{"n_experts": 48, "experts_per_token": 2, "d_shared_expert": 128, "balance_loss": 0.0128, "init_std_router": 0.00948, "lr_router": 0.000382, "train_tokens": 795600000, "steps": 4396}
Below are experts of layer 6 (counted from 0) of a mixture-of-experts language model. Rows are named router (the router's row for the expert), down (a neuron's output weights, with its number) and show model dimensions 0-191. Each number is 128 + 24 x the weight over its row's rms, rounded and kept within 0 to 255. Numbers have three digits each.
Before each expert's rows: a language model's description of what the expert responds to; "comes before" lists some tokens at least twice as common just after its tokens as in all text. This comes from a sample of Wikipedia text that the model never trained on. Tokens count by the router's weight.

# expert 26
It responds to: Numbers in tables
comes before: " |", ".", "–", ",", ";", "th"
router:178124167170105168088181110147110097129098124145114157133120099110101127154154161106112134092128163149111171106100094162112123117143155121108104128153111149132128151111097148158139107100121137105096132109137117134112131149146167159146129129070129141092122185179129130156108105127117114121140109099076124114118137131137172086155180094109124096112111090126166096084099142129120159128146139109098116119111131114151165147121106119090119144178137145168158111152090125156083108096147130115137124129110137123151106169154109122140138131153083122166126142123129146099147136124124124119
down1:116111136072137156147121101107138154159133084173146077116159114124152140132126110146105190113156105134132119109118144144119110142128124114113130119156166139101118116168162114143120131155118132124093139099133151131134122094138072153121148150100133099119117173142095082176161154135103108127119107168107099123137139127104118130155179151120138150119119088096124161134138118129091142110132089111120124171185085142143134093155130117152119147143098136091127107136121140096126122093120118075144112119118107151148091117163211126108126116117127110142111116158155105108125167143126184134
down2:130179131094076167086125154114120132134114144098136167090135117154109118152168112145146137138120136086157115116103132166072148093084112127156125153123116113123158156106122100174108155176149125117139129109105124139127137118131121144116148104131135132177118106089151100143150122162116112149141159075099140086121162130078101151153150135115088128153134152116115127128110088124129126134126122169158087128096120089096112095100104099105126120129144128127125118143137116124097131135125116126173125154154112123159118161149119153146115109073181157122113142110153090171129154189159135131
down3:125177116134146123143112126134160125142106114098132091107140061147111094125131138111170135142150134121155086129084132137121068091162161152146151177155132151155104138147095155095116127122122169150122122107113149141108150163154140134095165154136091117082159106178118106099133120134098106159153124135104093155101157156119098072168115160114112119140141140139142171110127088106114124097122114111154117135167147138109170138113083114138140128093124104128154135106159096119090167138146094122099124155152147156113116182150133127118133107123160128115142130124123094106136157134128100108
down4:124124086115138112129132132114119148105140129117121155168123157141125096186100100144134150133117107148126166101140115132065138148162147162141146163170130103119093104154068148127094099125149098152137126112113118108123137141102124190173102120129125153164147130088127153137090154140138126166089113139133075166112082097129171128149131159115118143141121149151131124158115148106123103142144150156132104110142126156097134152126131122138114132158110147126088145095078101132117137140123134120142106126128132070144147145083111110138104131112106115064109158158197144109132116147086143137
down5:067134127140140142161090103106118119111125125121109133145129132128088147146138128166110162118100087153104172143124182146146150111126145139113143140132142122170133119127105124140131125122095133095121118112092132116143183100126128151124126112138069196132157112144142124114141138103119130115146107120130102161137147135113104134125134143104165109128140170121133130119155091178100150087117192133103152143140143118113127089157135120088128097111130065075116174102108147168134153052106138130148112140121132129133133131132134154143141084173139155158139128109112149109081125139176111101
down6:069139148125137133149122080200103154105107133119090123102130099133114147109155105149144098143111172129155158116118109109090146119142107104141188099111120116093145137107123144124117125146132136129146131117144140110104121115127099134146101170118111151118095142114121132115156155081144100152123124137146110175132169112094137137133118128143163135157121128134091144116128123081155139113109139109140150117114146125118129141172119137108123164105090168122109098120130129175115173141110130196124097098105161169131155142131203097124130112123130144097127076147121084192142137154103119130
down7:107117157142131157094115130101145159063105132129147144112142120145150124134112108151126134141185098155099119123147151067124115098122164105123114138131133139143099136107113156103164113154133094139130101111145107106123115155108159143097127138143133133107146101111102152119120125141134110159093163193127158076128118163098152156146146158169133138127117093152109110143136128113154119128078144085132165124117124162157163132103130129140154102141103114178089147135143146133131103138133110086112133101140160105112135141108127111074157134156179138124115106104099037136164136127142127104
down8:077112109134127124144132123114112121161093104120092132150104139132103087129140131110169096115136159151107132067132122122160175132155130136136151113106136081150138133104107123144129068122121151097101115180102140163131105151093115188178117114088140105125163135136121133106169113131125170154154101157146098159166123104162132123102169096103123159140116130168122139131144167126165155137081107109135109121134113155125092138098106122131137136176111139131110087101143102126144146148194102134104151128100133114115101122143124123143125101142147092107132172112133177127114132120106142160
down9:130042130121090141148104133121132144107131130117130103162112105139118141158108088115116141097141134139105169142167095152098128155148087127114092071143156142165106145129105094123145135158164094173113165108084115128136117123123091117146175165165098145112104153132127109122113152158103144149137110144112174133110163133146126131123105128092123135121112116137146161131108160108125111166079123126109103142152156119115158099146145090144121144131138176131130129127130126129151142121119117115156114157133106127133114192141149115192125058128132126142069144122154124098098132127094138105
down10:105146122126128103127179119123108129090102161147095121145129153179147148126137086127127151080155148156127119118119117128111104084120138102089157112128119090112125101171135086133128161091126106096105117136089150118151119111147107136114105174103102085135152136156105124119127127160203141120155135173139188129156144140142128108129152116139153109165131129138136089126098207159106154128122102126140101121142147189119104152140142134124105136134115100139119097133145156163151128154109094078148124119104112080137156173097129116121118158133105133154122119147117118086146138116145111142
down11:083132133160140091095085119113105107103106169117109138162117150078101125084146165135103125133113160142116085145138104161141146138110105152120150159114144110077113130145108143122111155097122134111160110138096107109134138127141151121136103120121141100121136119131146134109145121177109135146151104165185074093117134122138121144110125138136153143134119122117131134147187131109098114131143080105133124074110134143123188133122118129175132124162115140088145132149124137169167152100079128134173155108094137130163100140143120134144101125157124107148147084088102124102186156179130117143
down12:155139164144148156114103148140121121143122119120113116133133113116167144175179107127145138137119121129131110100111139095109132178127115134143153130064161116130122128118157096118083142128103149107104111122137138082187115052169121149095138128119129129149150153157119106128134120162134167126139118147126129114107073147147097117141167120140120145096154149144115103114158125139158125108137170090170109120105122140171130090096126129113168091102136142097131141187126100146129145117133121153116101101113110140106143115143143116129125139159114080057150100136110110198093102147134142129
down13:169148139134162116085176120140178166161108132146111157119122120151159150149117162104137106096139123151106131092113136126126108122122148133129124144148088152115077153148112096158123125135140098091088149124168132134137109134164149138116095122156108137129092142079162069124116177113138167149108138142119080113110127125142104101165152112141156129147085142152142102151143112087152096112173087090126117108076129137160146159122127143086140123108112124150115123165161163100136123139133082091170143135107147160100099136126092106139085117109122111145143138114147107138115137113116124164
down14:113147116137111145139141107147126137160125105124157088122138138092125140114139145138120126123112147146122140102178162151141099125112087089148141053123190140128132099124168119156161112144146128132156158141127109112115146152165172125116139164080165116088147107146147099081172118161108172167157092122111125085105114113070144158137132154108132142123114114135146111141108081152094114129136074133103159119129178109143121103093131140125137090094152102112096109096166109144144131108125105125123121188128099126125129139108162147126153120128108125136137155138138136100106162113153112089
down15:120123133123149129089136123147075150113130098132114087157142125120135117137094117118125141052124134098095147124107083083153095150124168119150149119149134145122164121138121146122108140127111141151134108144120109148128102138097122140123116094113140150134106136154092147143120127100142091108093086134156133142166138123078089162127132141178139146124116132165133104144137093123177156101107118150181128111145103126151139125157092111138142086088128170121132088104131145120120127135172150130184157130133118121103114153180072137114155161139139141160144126186087178099146114135114149152
down16:169181117145134144145135106158116138108127148096097118157094113125136136119103139131102130172163131144066138119123104132076112193115137141128121118114116129120098147105116101159146139155191089107108134134174143098137111158105151166106115132072106126115100129142135100116164129135108072138107101113144124162122116151120103081169169114087136102152127148164142128135150171139107125126148143062147145112119131144126109130131107149108107150137141148139138125133118112106116157118103159137116143106091141102109153166151134109163115136163098111104112087108142122168129142106147139188
down17:063112100147143134136133113151095158115152118138093157115072094098136127106096103154154117149122126144171129152092130116130129138114103123146094077146130104132139127138128141124134148165115135120118127150112157099121156139171131148138104157128106152152095123130132120121181109132166168144210115167141137115115118111125128126147103127109139138176124140114137126142138138100146116100086128149119122135147097146192108094137120118153126099131066097116120067156137120145128100129132129112085151111176132114130098107096154155135113102190098122126185132136148142137134134137093125091
down18:144112125097185125097079143145119132168153102104115173095124109087138132139151127114120141179135140114131163094159093119113141154127154139103102136089145133101158150161163105137131124127129098117109145151123139133118142152156127155137094166129104137162111092161135137135154118077119127140125073128107132095151099108064097128101142091162103151158152137150116124134116125101129114119136112135112147105114142139145117143145101156131140135055095149107125094119165130089122137181133110149152139146111109137101143139152153186069157092113130139131079106123131157125137164151127137135
down19:164131165119121110140107114114127126128117103152163150131126110162119102111096159120099110143152173117129076098151149100088120123131113126109102142110148122157166121121142080097074144150136126076104149138166140110147180160128132149149155128102163114086133133094142138132136150174083104104101123134124138156167166115154109178148113131144096124109183091092133113126074147173138134151134122146169124116125143136096140089138159139138116117134119163125127141120098168113113120110138130112147141119114136107075108181118099126102135094131152167113119129141100083173130112134104130130
down20:096110170156109096143129113127145152119117126161129149133111140123126104147132151131108105130170061110158148176114119116129176112143128159110105125126181173101149132101098130142099139130130146097139128146144113133125104087118121124153128160170142115148142153116111119128120113110179140095132165098122126115085112112151109160102110130138145121090149126176127100165156129113159127121096138133116133102173126134137124122107138120189126159112119087179125132139111124133152078111116152159136117069145103152120095083130111167100060140121145124112097140127176126136101136161079104125
down21:137135151082134118143093163159149122135146116127170116137114124164128136132138140095126131090125137161106148133098139106091135143123171129153170133085124154110092132121119139123138148132133134110163095150100118089124159124136109169103167115136128100163131136129086149092101140197125122096138107103141102137128115162194115099141122157122095129141090141146161119139171105090172104105133110155113160169129121087103137085162118108147098146136158131146088106108138117132119159104108132135145121155148088139123099161085104104134135101142146188148134111132105126150162104120093143090
down22:089108138159138096140102130180129115063136095146124125141106116134095143120112144113112158108125169140112111166161133155123164147123150172155098148136128123122118170111145076107079193143130148146106152118132130140127128141092101126104097086113128184123132121135113137138150141122143132090156102133158108097134142095163123127110131140094144096102100153119173151127112107120129133109140165098147123147153139137201101149122107141139152100128119113115155119140136147144124156148115111113147098077099124117113133165076130074127086110088130106171143139158115125102167138131149145127
down23:131145115120174112129105104143126126118132135098133089121132144158138155130128106112100111153117120177150128121122125135125168109171114131130085111146107097108139091134138146130131072103150112167133092133155130120120134153165125143126138096143161138086115133143106117132130104136119122071080112104117085102099185140080115137124161121144103102135140148160117142134158164126126136129142118169169150139157126087102100105149175126140121159113133109153120102101128164137134109149122127072147175136107125106097134092147109116158159190087126137174071141118156130160098172119153118111

# expert 47
It responds to: Numbers and ordinals
comes before: " |", "–", "th", " place", " years", " round"
router:168127150166117160085142111161118135099109103146123178157143107139108107132140173110121136129127143126127138105131098154141105097142143151112082109153100141164096117104132156164167068115128164118118139119133130138109109165150152119170146138104110122095095184173145135119093102134103123083117092117094138113125148126122152090142168128095145080101128112109125103096139138109120135119134141140088099118105096138105196129130117122106109135165162100179157113139102107152121143084146149112114131109099146100130117142162135117170109130146091117154136131124105152110172128137154102163
down0:140114137110135112137094086120132134106145134109129112136114127104106148141089171104121164143135082145136125127150117134106094109105131132132130091071115133144109141132095144148112176106119152129138135124117124144114190099117108134134184080131128136141127151160104111125104164116093114132179088144082118169149109090137148149147137141148157111098133148132126137120131178111163098174163120088147130130119113146109114116105118120082119147126141138153126153098158173100113122151181151129107129130131096116135143169100114168171133092115170105132112128132060119151156173131160109094
down1:099141147109127144114145148152144132112122133147119137129084121082168141127144099145145128136117131118150166139129099122146108136100124071153118162165119111129160152128118095114132140145125131139101150120132136144137156153153145138082120146126127160108146145108107138155145166107123103166121140074108117122090159114093110103122158135117118124129138100111101131165183184154124132127132109131109169071118105179131128108160123170110114128094136121108122094171122114139113104187140101075127190142074119113150115132111084145099185143093096141155136127115181125121123114118096132100
down2:114126135128090182143152080102143119153123114107155139102127106111127144158110144167132140104107088101121103125180121117149094121132152162144176151119135122126115126092130092122119136121112153159127132094104131145103113101152121121119144104135158137113098138114141110142141114128104148116093132175157102140126130117174142136160071155146165148128169120113160135138131101103146092120151151142164086097112109141107167145102099095136108137084167140104169128081152168126110180104141152140146132144164116071150101129129120144121097147153133126106155098119116164160096115105172109083
down3:077150120129128144092127119102114136129139100205119163103183112143114118130147067074119124140175130079110134162133117082156127107129117133075138140157125116141137089150093137144115147114101120073161115121138100143123120112156111139137147127092139124131106127166160126086148119157139149158134147138121149152121114130113141132137096110157121121118160157147160114121115116141122133105116112177132170102072129105135106128135142136106133109122115104119116130151154114089162149107141170103138119129089089135156157139102100144148141200124140124140129116137163089098101162172151123131
down4:122161142139120106136159121153132143133160094159131178093105080139140127128111082111147097161124151123168155125141130120132115148103156115103154091113113097098130106121153138140138110148129113099124172139095130097153151150068138172140147091119113086154132143089136108110145144152149144130153104119131151157098120079167146126202120136116129159167126095109109122105138124084129145106115129164095145101077137128135117132143167157147085123088119115135125117136125096136140109121169104143157120153112154120135096162111110124139190116112116101135069128114121139169108135111151161144
down5:110106148108154101118148161149099112139141113159137133163108149155117118143135122109154093127135172153165138115093093137138137132153142138063162108073140106141167127102129114119158161116128087121121117119116099121131132137143137114137147106111149132113113114176118117158161193152142118154144110094110150101114141136129112149126123162075132116144146094143094110108088114162115101133101114165134114144119105140145127119172132087127114078186152143168104134130172104153112165078156113088150129128120165133117117120105126119100107159161137140155114118093162154087164138120135085104
down6:105144165163130105127156111161138106143120165148104114154142177130108136076145147093158131128125131153126148139113134150095100116152116122126148094168107113163109143128150167125141134080113123128127130163148124120112094122107145111167112113099142112127143122142066144124121145132110108115103155138153142158156135130148124104135087171080167096121162127117131100131128103138096050156104117115130159118130120135104182159092159157111143125126131093148145122139143145139131149135096159138122083119148091074137134098112078121112137118145132125049138152119174107153153140110144099125
down7:125100114127105143117084150155096156184092138157112141162108138102121102131118142148134123181113167136133135111122103133117150122107134122110143095135135167175133132110123124135131133121123137168164160155153137131119130128129136175143095069194128156139140131144129126061117089097141111089120114107135102099175193107119151110086109109134096088154125130121122139156140131118094103171139127158130099149122156088138136122099094142122136118114128092164127137122145136137123080106107130133129142158152099074131170146138136088090165145119149124110135078111156134115141140114112112161
down8:129127128157141127138102099166097145164147128082114109068098142083135165141121094144128145117110149142140135105128097151140107114147117116196135109146143151135125126143147104139144147158136110123116123144139151123138144108124167117116144191123099139119137111147149068121137120080141132111130114145114139141124152146129044114108141148168088119075094111119147098167137133169085095120133138121122125104117131099127129083142184157135149164102099143182118122125148101097124107159119100144119092135136145123115157136138172107091156146084106143125159097139127118134142110150131147169
down9:130140105108146093091117107149130116170106137118129145072120124123104134132096146138092206149125115131146135079167133092121132159168139099128122121123125119148132128154147127153111128182147136099150112137131090192151102157142150146183124149066123110093120155167141109125135127152147149179121108142131129161138091090173096150131143087084152091117117138132115146114130125133133114161151153112161135134169117134136118094095115114126158157128141112170111095138120142113142126168126136119087088117109138138152086106112108137132108097159120116127086123072130144117118120137135124096
down10:094106172134165102089111146135137133132154153132092137137135125109150175121153070146141112109169155158109167112117122110124123135202149120124137149116104150141126119123113115094140136099145105118098125132148121118107162146130155119101100113119129133121115146129096119099130151126127130147100086129120195114125157122127119154112122083124135096140105141146142110099113101158139193092165116161118064134115142133151096135104104138123151096159142114142140150095165133105153139122150081063118190105151107133159147128139095107113192128142122115128125147115170139154101117123112118116
down11:129135149131122093141111096126133142113089160126116103170127173159121146110110114118109129155171128086133113150160090130151149147132119088146096156113132176111125130122098103136130103153086123120120100168143124129145162118159130085108129099138141107134191114152141087161127103110092124140144130140080156091101129172113131164146145112122134123134169109098140072145165127173129104140158139085133129119193133116137141118121133097123138097150174134115057117138161124120116140121127122098123131154140117151122111169116104148084126133113170155162127110110096104111164101134152104105
down12:178116107135131139111128122127111125136164136102143134120121130104128104084114103115130112131147117131115133136120166138180105159085146158159091100114069155126125110124140155106132170103122151162106113160133107140082132129148098140088148158126147094119108176096119178114105148118095142108104156142099133087124157144159160132105146135142104101134129104113112100167166172173121158126093161128136151154121100126089128145120139095101151148134120106122118112153121155118145152124155106147157130145128130135120148104062129082149116158165127141128158139127090093110062142118132185112
down13:143152133138156101102107107142141190094147133127150122145154118109079097147142137140160124105130175141135125127116151128143129178147121174113129100109174146119130145110117145104123164150098125127100089159142107141104150149128127173117101107108172078151115059154136107123110120117151104116154105170133154133064156105121115143154096107142076143130156133107140095143170147170130139148110127114096132132148120117129116125113105144079117131145105173131132100172100098100091118158100143119126113114123146112093139138154139094123162131135113134143080139164078140143167111125118109119
down14:107129165127084131107165168122101144114118150122101150145160148175150153149117147154110137131160114155121137104136168129131103140174131080132126133138116109086099134106140125184161110104095133094141115117082141116124162158136107119127173097087116122103108174149118104124092160123122127091125167109174149130126148105131105126154075090100154112093144108184119134132138136113116124120149090143117111121177083116144165139142095138142122148110136093119107105100145144157173117131142098132157081111123106126126127113154138117147112108151158108130149154102118201116129123094115127126
down15:117176125127142119138120167119157122141135164117111121131145149149140109135115121092114133079095144128098126112128122110113142169131126149155108170145124138138128117144111108108152108167136123148135101148143135148103156117131134148099131111097142148095113085231135125139117116137131106183110100063130127168151132159155142104155146094099076133133153123107126126110083146125119112071121103080156109118161110105152110169122093173165129134181111130109092141140092150149139110130154127135143100062163116114137120155124114137116128112120123139126126116159105102159119136102128173120
down16:138143139117154147142142116137140144120118111127129087164159165111154131179173072095121131116130140133100101151117138119135140142157126114162160155131100107133090155094100142134189120097103152146169106110139071151126123116152101130126109105088095100121145128147134107109138078127135121133107139105085162119132099124105110089167119155087124131116158114102125161171124128134112126082165117114125110117122166152096149132172098106156135178115099129142155093094144087152131142150107117157176112116103106088101142092124142144147131139140126113125138161134095165167108141154159148145
down17:095170153151105149159106144105127107111116140173130150130136140161151119106082146114105142115120142178101133116141145123159138178178148158175114125126108120158132122137163114143136125138157134138071133110109140120139135181090130097115088161113141128123139118124091157130075094107119129100129133143133196133114105124131133116132128138138107136129159093072117085140156119155114120152157137111154157129142104166079121133119102095139149150116129121102127133161126129149158092108173118094111108120095118144119169064135118107110111179101160135127132150128123114102075132117118093108
down18:151147120106159129136122110099135122127148120119161138147130126104122113087153089160151131138117145113091075102114128111134139169155166139109137145133094094109088139149180154142156102090126101121133138102121113154125111113099158107133120142161142149097119119109089141194129099129165135123101144113156165140210175132175135112158076134157130115088119080081117121134108155156117115139151067135127136111125127144141081139146114162107142155127089157157123154103158129105150120144122170116114086127137139133140085111122121123102109149108109140143161134126130140124137112087119155115
down19:102119141111135115093125145119102134138143144135158155105072120095146101097171160169112138113105147102143168113097137155101120093132136135110116141105096115135139098134125120082106128128143164129117152115104139166146119120159096174151110157088135123082139126114127141110109110123142112125156156097136125090138128134139135179118154066149135105169109102096124125110191157114147174183137122135098130128155100172116151102130124151137159124101143160120097127124099134168132138118051135141176143109127131128125140084110138124135146110096110139120154148067123146147168122123143121158
down20:086107130139107113147146100161117154113152123111164103120120105127129139099103158124131123163151157181138125207109096121071151134102116126139136127086070160190109159160113069138140111132134088090134122202118128092163169111122184115125142146116106117143124145116075098126120117130138136139142127100157134146146136127128130161111098084118138146087165112123101120136150152111119120132150122096120128170111136122094131142163139132132110156114135140130149099133104168109136088101127117125136131140129157106135126116129113094115119101170128081144133134139131150128182132126113154149
down21:178151122164114113123114118128160112100134176129126083154134133152190124123119115127152101138138122122126124131126142109163156140077154135145114156104104133132136103192142111138089105187107129133116073146108157106175074114138107142126143095146105170112094128146144103115112131117115135148099135128110131155126184098127149127142143149129095130107124140118082151094109126130117086128155157129122151113175116118159139085126123107142102125155105135078107121156127148168133150108182153108123126105157130095098154102112126142124162169113144140073144103125129129103163087141109109143
down22:087119127114117108137107140129146159144127124105122110097151143120140149106153090105123132123148113138139140133152100134151136133133112134117177127129102082117107124132137131114120126119097097088111111120126126133152130078168123134102124120102155123155184128179148144110216117118192143135123131124093104117125145137185112165132089127150183091156148102115093114150157141129131124077118098161137116132127125136136168151138142109192146118135100129163118116147102155142136143136124126112121109150109114181119130099120115123151093140062122133140118112130125091065163126133170088104

# expert 21
It responds to: Units and quantities
comes before: " |", ".", " of", " (", "%", ")"
router:137151138155139130103145112156150075122084119126171150147123121105118090139159180098084139132116158122165105088109097131138135105156153137098116146144143151163080121116131145146133126118157131132118114141138085186137139145145134135167102114084137140114096139182129130127125098172154106074126145135113121104103129126143132122135158141115129092105147100113144120118109140183104123087121142147125134086098100104157149136122105148112139130147144141164167127160080099156115121079123152091123133098080136102134115178137109102160100116131124147121128119140083177109176144126135100139
down0:113155141186175122099168153161154125113117145159136132111129131102141121104102151072148148145128083142135100129164152150137120117111085081136109123132162114103102140108123109143146103141140092102120127168099140153104112120109118128154134209122120158158102084158118130127123139160115142153153093134131080143125124121152110165139110097128134128139138124105120111122130146152124056117159186147129166163150144159151156122134147112117088148116140145156084096118128136143094141130103132112133108152075073080095113130135098127125139096110124127113113141157139143168144132101121126133
down1:130157069142161092129082133129131127123095138098079108154166173144094146156082128121123108184105131120149154140097139083143165151136155145113135120080150134131119149159157178142153124093139131149132109128128113119123114100181104124115118144232098109159095151129110113135100123120152100099153133125118129152103079105153125111105151146129136138154125118145148133136122101126117115119125087142127139117131155153106100129143114098132092129109116117103127162112166100107148110143165144157113142113161129163139144145096116109140109131146098140144138123145105166112105109094104128178
down2:139120163104139114159124139099108124095147103110162113177146147115115143164157130129128151114137111134094160098149149130125123137171141150134086149118089152126147096104131101134135122064188100135157108101147104074103113129131130135140145151100078131133134130130130161125092130142141136077154122181117084097135101131139116114126123162115128127087137108138151154102134102122126154158123106127141131100162126143104149136094142151114158107156139129154104115100152107141132125124162108140141126165134127132109146117147146067170119122094173138144155110061126140085079161105142187116
down3:087138136102186116113142139093132116145141122165115078136144114129111129108135145165190166130164146161143118164132120130148149091128142108141094103095080078097112130144151145114124124119138137069135117137098133154151119098153132138165108136116111154139129126140112097157137150125170115148148135129153147120080139112129159103119128155099140134119127123109143110131110106109184091133100075096140145108107138110187091114146101110143147118089095077147145158134134106156137176161129114131109156135146127142118155096173097118109109129120114155121133100179167087133124104127129108153
down4:114137123137151127135129111113092112109171124107133125112165115095098094118141086166175124118122161127093120144096154156103103151126127152138139131123148141164091162119142176143162125134100156149144113119124127100116128134157152108159143072133131125164131146126141121109153128087162137119132114091123110114163162131131073111131175133115116162120179133147121118105127142087165132148110130162085121082116175102126111154144151135100135106155156114144083180105123081136089142124134154062116165093136159138102127131132117148143162114139128109115142143114112109106075143151085103145
down5:139106122166114136107108124154138135120120123115107150075162151109120111133133133137144121135114119150105116130182148135054133143125119108091183123134093148163145135147128088129166097129123098098124109109143097112136102123088116105129142157159125140120136126119080157138128141124096118077163140134129107145182152118144138133146145142091149137192090158136157131111116089120091099172149091144108124114122107150104110122117130123136140177134175087151139133115161127146133099090149125168126100147124108145138140106089131128156092123143111160130112142094131138186085172124110163166
down6:147086114098191133118124109116086141152147141119089138118168129116202110136075110137103129130133133150126118163109140134144133142084141143144144114108091180113114130143103175116159140121131096121100145106140135128113069106120132140087116113135146133160092113109154123121144140087106117144095134148122126086109103083112174123114128162145110127122124150153135138177137123096135103081118171135150134148115126137140108119117173171123116149110102102113095107154121163136139127166188112134166102128156164119107122133110145154117148120135163121126140145091136135165125153140059125140
down7:105132063121143111093098155153129100127145137143109084126120136125116107110162149147127144115151120134095133156164178135154133132114154143127135089119171123125130120122203124155153101144142091093118147101113095141079094082112112116118150119166137136135115131131157105143104111108112144073108123152129128124109117135149111151200187098157129133125127136115124143156119120138137140116165084118121134102144146149109157061130125132154132109118125115139106105115078156156137103186138110144139134139124086119103125166101141117142061114138158164168152131114136133125121101127126114161
down8:102107148127119143174128143106115173156127159119088106149119160107131134124120125098098123135141093146146147070134105105101139151125094108120108151084125128114135144096104134123098157113136126093162135164103123127148082152137119113098153179138103096124167174134061119119160176125075149162135112160122124113109119100114107132151148106112142117130142121157121145180117114131114129142130113135157110170080139110118126142156125113135088094112165125121147142155158110170133157155133141102102097104109129102126110133167114093177101138133163135142104130160161099108179148109161139142
down9:115120125126155132151145094116126127097123076101098118115138114113123132094095184156153090119154137127143140153095087126111158136102126156140152096117099115121107155134134101140111149152094159092123113164115134145144095141132113137106110107121152148114164132196127124136176139139129181106147112140138104108137155126106135120134136170117160127125141176107135121153128110093182115143147146115127128152096155142130128104123106128114138099088125177090094105196133130160112165117133104123159139142092134097160148143114141161133105042104127123133144071139145134107158116150094126124
down10:136122132123113143150101162146113148173125142149156158088145164159109173131110114105156152148141122155102157116123116137152087096180156115091132134139107111145112103145148141119136144093182171137194114124154143123101137109142167149116126117190125110111128136117105151114148114136132109106117102161121134179148134089096127123114120166121150129130150148132079143119102121122076154145116118118110142115151147105109110153131101122114105105108111146169124107084100144129144097113116183143132098123115074105127165163147084096090174123111113144123125104124147101137084131134085101141
down11:135092110119120132103132127132112179156124146129117109144129208108160135101093156174144127154109139158104092134122128126129152113150109132128101117116134132160118135098124094137138164133130070115137162102119096161096117161146103151087101121142148184127152121112147156182111156123147132099094148126119102115127107097129130108148099154130146119126108088122111101118067126116153169109119151153120127142182139109110165114155126137108075118119100111087160127122166126128108110107150107125158137107136143128138197080125121105137103151190139134147117103144127151156142104142113102145
down12:158094121158076093142151152139136145146148119111143103054136119127124140169090107114157138146148112147107151091111139095162158131120149143088115156116153069117141162127127126103154171111098139152102143131157109107094149100146148122161114126147116134137141172158108113139109117134115100130083149122120119122116122130115149099145172131107093120155091117135084132100144114099049164144130154105118129166123154098148121160135153122145144149099086112138152094127146112131106138159163090170149094131152133148114134143144093128154122123143133122091156130127107097185136141151136138097
down13:105097125115187144098089153173111116096092106126099131137140110177138104080112158100130105137074146166120177096148155132154131106127134115170087094175132095104133103119137149137158135110101175110164130098105122107179118091135112141140119123132125143167102107123138134161117124148141154130086141144111116150123080153131154147119148160134097106136153121134129152107135140102114128111145139145117163154150159163100114093095153134189154144129135085106128116090113155126137148095121142157135146156148099144110087105125110116121130124129126073116139089136129145138145141146145083142
down14:118116103146141152108170122126141152136098129095156143109119155109182105084139118131082118135119110126110136123144102121119134088151078102169127124131090127160121104110160127130122124146126123121115140098119093086136164150180120096134088170128115120128129151108120121122140144158151130135130153093105093119132129114142142162119122117148158113156109154063120119138094156135111153126135181126113127122170114087141136145128141134121110119103158117165120111097140125128151171181166121093118153158094119127102135141125170099136098080143125104102126200153102166143152126074145114183
down15:155134102178140138125138124138113166137105113117112104107119138142140153170113093170116113132129171122139145112122083107096104149189053094072115115133144180154104131117151147110126122117137153106168133153074122080121142100119130131125180160052152148174151133193108119137142154131143139136122095114144117130133135106094109142150147135118137132104105144165107107096103111131118139152162116108127133145094143155138150149100116083136149084121135124138118142186104123107126143140121119148134120115124098139096171114134150132112095144110108127137118145123132129117173140149144093125
down16:131150092143108117063115124135158121131165125114110128138086175169126129158096135137129123145129155100129147149122129113167145129141129125112135100113115154123116081142121172114111103131135123135110100145141121131123152131138123112134096157131135094143056109103095100135133122118160126168056134132157156129163162134108154152122055118082158161142155110123127120155186091172130097105135183133190120124104134101148106107130097133150129125143121152119142131124118142097126133127146111168143114123125129188134082111128103152138077118142123168129145127144089105124098127135119104140
down17:150113103120141123133145149136110087088125098112151154090132153133142099156104081122123175137145132109138131116137156130159150129106135119120124128122116117080092098144113132113124183110172125166102152097114147217116109143129117158137118127151162150126129121097172117128101111140140105133106101120147119160111166147110148102122092139137122115139151139149115132122101149139154156108095164098155094148147130110115140126142143156140103150133214091125127163154136102179111119152133147099123151134129146096113105104092148135148072111109164132099125090155132105102129094130140101078
down18:136109128112100130107110137182081131163143122157144099115117145137141158117102129149156178093092162131147095156145132136120131128121182136151161125113127137106143134083117106131121150156150125121155127071102146123130131144078157151100112152132132128085133127070099134105130155140191113130087107128101123116096167172169111153122117106170115112122123114121110109154112128126079134126114167134167123155108140126119147124158122123119142174111194116101119097107105130167133145124115075167080109132117139133131153127118181162119137134143115138108116115082141085099115137148121143124
down19:096137114132178171157149135101090149163125150139114103133150083141129150120127125127136146136147108142137112133144134134174121111149127123155103140123131103133156107092175126111088148139158123194074142116100114134092133136146086091078086143132090135112121130092111162103143126137151097123123169098137135139092108139124100163118109088154132114113117097135144105164130120156090161103146096156130179115144109081133096140132133143138109160118127072158182107144164164116122108127130166128173135154123086143128147113104125103160117104112143108118117156143125179102118141101135125117
down20:114132151155144136119122093138118108131152112104078102111123124097144136137106158119123128109105161120097122118138149166084083104162111114111115107109060141128142098146172105146151153117114085161144106166129112112143120121143150116129132095201101095109105165125114115117155140084139125139187108151122152129121093103115124101137085065135140142101109157123130083153141122096124127133096143183131169170119147107117144087123115124122144143160110166141109114145120176130130167153138125164150108149147106135118154169141137150170116106135129108175141087147120130153119132149111134130
down21:142112160135097127144099119139149162131090155097109132141179105139122138116081118100120162155115135130135170087124187145154164129095144134140118107111080143121099126152142115142132140104142161155111094123151145144132114104105118161161090120132152135151078086095145158113111128138090128107129133134129129117125140109120123148114117129170127130149141159133095116153150134126146117157097171094110132122149152107115151072107105183103110121123097108062136143119108079132129133113099157145114069144187101152145157140127103156126140140118176109089156147125147137147098105120137108168
down22:141115125141107133156115099133076125079141100152129122103110130110106119133168078139124107081102091154063147145119144142137087185132155147129164162157135124136151123139101132151144140082125158108135132144147155158104138124108104127156153158140135093162105143163125123163079118131125124113089110161144153163127141115206132156103108069094128090119138116130118114109136169111134117119172117142145173121088110132136134127147145130149134130143150125151169137150084151080136138110137155118089088147130087142129147120113145150134111152122090116127105108123153138132148140130103100094